Experts of a small language model.
Size: 10 layers, vocabulary 13797.
Below are experts of layer 6 (counted from 0) of a mixture-of-experts language model. Rows are named router (the router's row for the expert) and show model dimensions 0-127. Each number is 50 + 12 x the weight over its row's rms, rounded and kept within 0 to 99.
After each expert's rows: "mostly gets" lists some tokens that are sent to it at least half of the time. This comes from a sample of Wikipedia text that the model never trained on.

# expert 172
router:70 67 61 51 71 57 47 47 59 50 62 59 73 45 52 59 40 27 44 51 63 54 44 48 41 58 56 48 73 46 65 63 62 41 44 72 53 67 79 51 69 47 34 54 60 71 30 51 46 68 42 45 38 71 46 48 52 50 55 74 48 40 55 44 43 28 51 52 62 50 64 54 44 56 72 53 45 43 60 43 53 70 48 55 63 50 41 47 31 48 53 34 46 52 55 48 67 50 38 46 48 66 18 47 48 35 55 44 52 39 53 25 62 73 61 56 65 45 44 47 33 23 43 39 53 51 65 71
mostly gets: " ge", " mathemat", " ess", " aut", " comput", " theor"

# expert 155
router:47 26 56 55 62 41 43 62 65 62 66 43 58 53 62 49 50 39 62 46 62 64 41 47 53 52 57 61 49 43 74 61 41 37 45 66 56 61 53 62 46 40 32 43 51 62 35 53 43 74 31 38 45 64 49 43 32 43 74 67 45 39 54 26 52 44 40 75 58 63 54 70 45 41 67 39 42 58 46 32 69 56 52 41 66 56 47 48 40 38 23 34 48 45 46 70 76 56 35 42 36 56 29 36 53 49 40 41 59 68 42 55 47 48 68 60 40 67 48 61 48 19 46 43 58 41 61 46
mostly gets: " s", " sp", " sh", " h", " f", " j"

# expert 43
router:66 41 57 57 59 48 53 49 51 53 74 40 55 44 69 53 47 35 64 61 62 57 37 43 38 58 47 57 53 65 68 63 49 39 38 64 59 55 45 52 75 44 27 46 53 47 57 42 34 78 53 33 20 56 47 53 50 40 64 64 33 46 40 41 52 44 39 83 57 53 59 59 43 50 85 39 56 40 44 51 50 44 45 41 52 56 48 33 38 28 63 32 43 30 44 20 62 60 38 43 31 47 33 58 45 61 39 38 45 51 55 34 48 47 66 54 63 48 58 56 38 23 60 55 46 38 55 56
mostly gets: " sl", " Qu", " qu", " inv", " equ", " adv"

# expert 202
router:39 40 49 57 78 57 39 67 61 54 53 55 61 58 45 48 38 41 53 45 66 60 33 48 33 28 43 56 56 50 57 69 42 41 53 53 49 58 56 73 58 42 39 37 58 41 35 25 53 81 34 46 53 51 51 42 38 35 68 52 40 29 53 38 45 30 39 64 50 39 55 73 41 43 57 30 61 56 48 40 62 55 48 55 51 49 58 62 28 55 27 33 46 35 43 40 81 61 52 55 55 64 42 57 46 58 35 34 61 57 60 58 53 63 54 55 58 59 42 66 45 23 46 62 68 43 74 62
mostly gets: " f", " l", " Bl", " Fl", " fl", " bl"

# expert 176
router:41 41 50 51 59 44 41 66 60 44 72 33 55 57 72 50 38 40 52 42 63 53 25 56 30 45 45 64 55 55 72 64 41 38 38 59 43 60 64 46 43 35 24 57 56 43 42 46 57 78 52 52 50 47 47 49 51 33 60 64 35 43 40 49 52 42 37 72 63 51 54 45 47 40 43 49 55 50 54 57 60 69 52 48 69 48 49 54 39 37 38 22 55 35 61 31 72 43 60 44 43 79 30 62 27 53 45 31 53 54 41 61 40 53 56 62 46 58 65 63 41 21 49 34 73 38 58 60
mostly gets: " dis", " susp", " impro", " demonstr", " pract", " compet"

# expert 137
router:62 35 71 53 60 67 53 52 64 29 65 46 61 65 53 47 37 51 63 38 47 55 37 49 41 40 55 57 66 59 62 54 35 50 60 61 46 75 60 51 60 39 42 35 43 56 28 64 48 57 43 38 22 65 46 53 50 45 82 67 44 38 40 48 46 37 59 47 69 53 69 85 61 55 67 59 43 57 45 32 58 55 53 37 51 61 59 49 48 33 67 46 50 50 43 43 66 55 42 46 49 63 33 44 37 63 44 28 51 51 60 42 57 63 67 56 59 69 45 64 44 53 53 37 52 47 44 88
mostly gets: " National", " Federal", " People's", " Communist", " Marine", " Vice"

# expert 50
router:53 39 72 58 67 39 42 69 64 37 76 69 67 54 62 54 53 52 62 53 58 51 32 59 36 42 54 53 52 40 61 62 46 25 52 76 50 56 63 42 82 52 44 46 57 75 28 51 52 71 60 31 39 62 49 52 50 49 61 54 28 23 50 37 32 43 45 67 59 54 55 53 60 60 54 31 73 46 47 61 44 63 50 45 51 60 50 42 47 43 47 42 41 32 50 31 67 50 40 32 51 64 37 63 56 47 57 47 33 65 61 32 61 65 58 60 46 50 44 48 46 38 55 46 56 42 56 76
mostly gets: " var", " organ", " civil", " opt", " Phys", " mathemat"

# expert 229
router:55 26 50 64 65 51 61 54 59 61 57 49 60 64 52 54 27 36 49 46 49 40 33 66 32 65 64 59 93 59 64 66 54 27 39 63 28 57 59 44 60 35 48 48 39 44 30 42 52 58 44 43 36 51 28 50 40 35 65 84 34 55 39 40 39 29 30 62 57 40 57 69 41 58 52 34 60 58 54 46 53 70 54 44 51 43 59 64 56 31 51 36 50 40 48 46 57 55 42 51 47 50 45 48 31 38 56 36 56 49 61 39 49 40 64 59 61 51 57 52 46 35 49 31 57 43 57 70
mostly gets: "199", "201", "202", "197", "198", "196"

# expert 96
router:60 48 50 53 62 44 50 65 75 46 67 48 61 57 52 70 22 46 55 35 61 50 43 52 36 32 67 50 54 83 57 56 46 20 35 63 51 60 47 71 56 33 43 55 54 51 53 43 44 61 41 46 50 50 34 33 51 33 78 50 44 46 38 13 52 44 37 63 48 53 75 59 49 63 63 34 37 54 47 49 52 66 55 51 44 39 66 54 32 50 46 41 58 42 59 48 61 46 40 38 46 62 36 70 41 64 51 50 56 60 58 41 50 65 68 50 37 44 56 70 44 27 47 31 60 44 51 61
mostly gets: " However", "°", " −", " TB"

# expert 74
router:53 49 49 50 62 71 61 57 55 29 79 54 50 62 48 53 49 35 66 55 48 48 33 46 46 53 59 60 70 62 59 66 44 15 53 66 45 58 53 52 67 47 43 35 52 49 34 49 48 60 40 32 25 50 36 56 54 43 60 55 31 45 41 44 54 37 44 51 70 48 60 73 60 63 59 46 53 70 52 40 37 62 58 22 61 67 61 46 26 38 64 53 34 49 49 37 76 55 59 57 37 69 39 34 51 53 41 39 39 46 61 26 53 66 50 44 57 73 57 62 42 40 36 51 52 46 45 69
mostly gets: " Award", " Committee", " Society", " Festival", " Association", " Best"

# expert 112
router:73 46 51 43 62 40 44 60 57 66 60 48 66 56 56 56 41 53 50 45 47 50 47 70 44 34 61 49 82 65 60 79 38 17 59 64 33 50 63 71 61 43 35 46 47 47 28 40 61 80 45 41 40 55 42 39 56 52 56 59 26 40 58 46 55 50 54 61 73 64 69 52 38 52 62 42 43 60 42 40 59 61 46 38 53 47 60 52 33 47 34 50 40 33 55 47 50 53 44 49 47 68 43 44 33 62 34 52 52 32 52 40 57 86 63 64 51 57 40 56 37 34 56 51 40 46 49 67
mostly gets: " Among", " regarding", " among", " across", " of", " Of"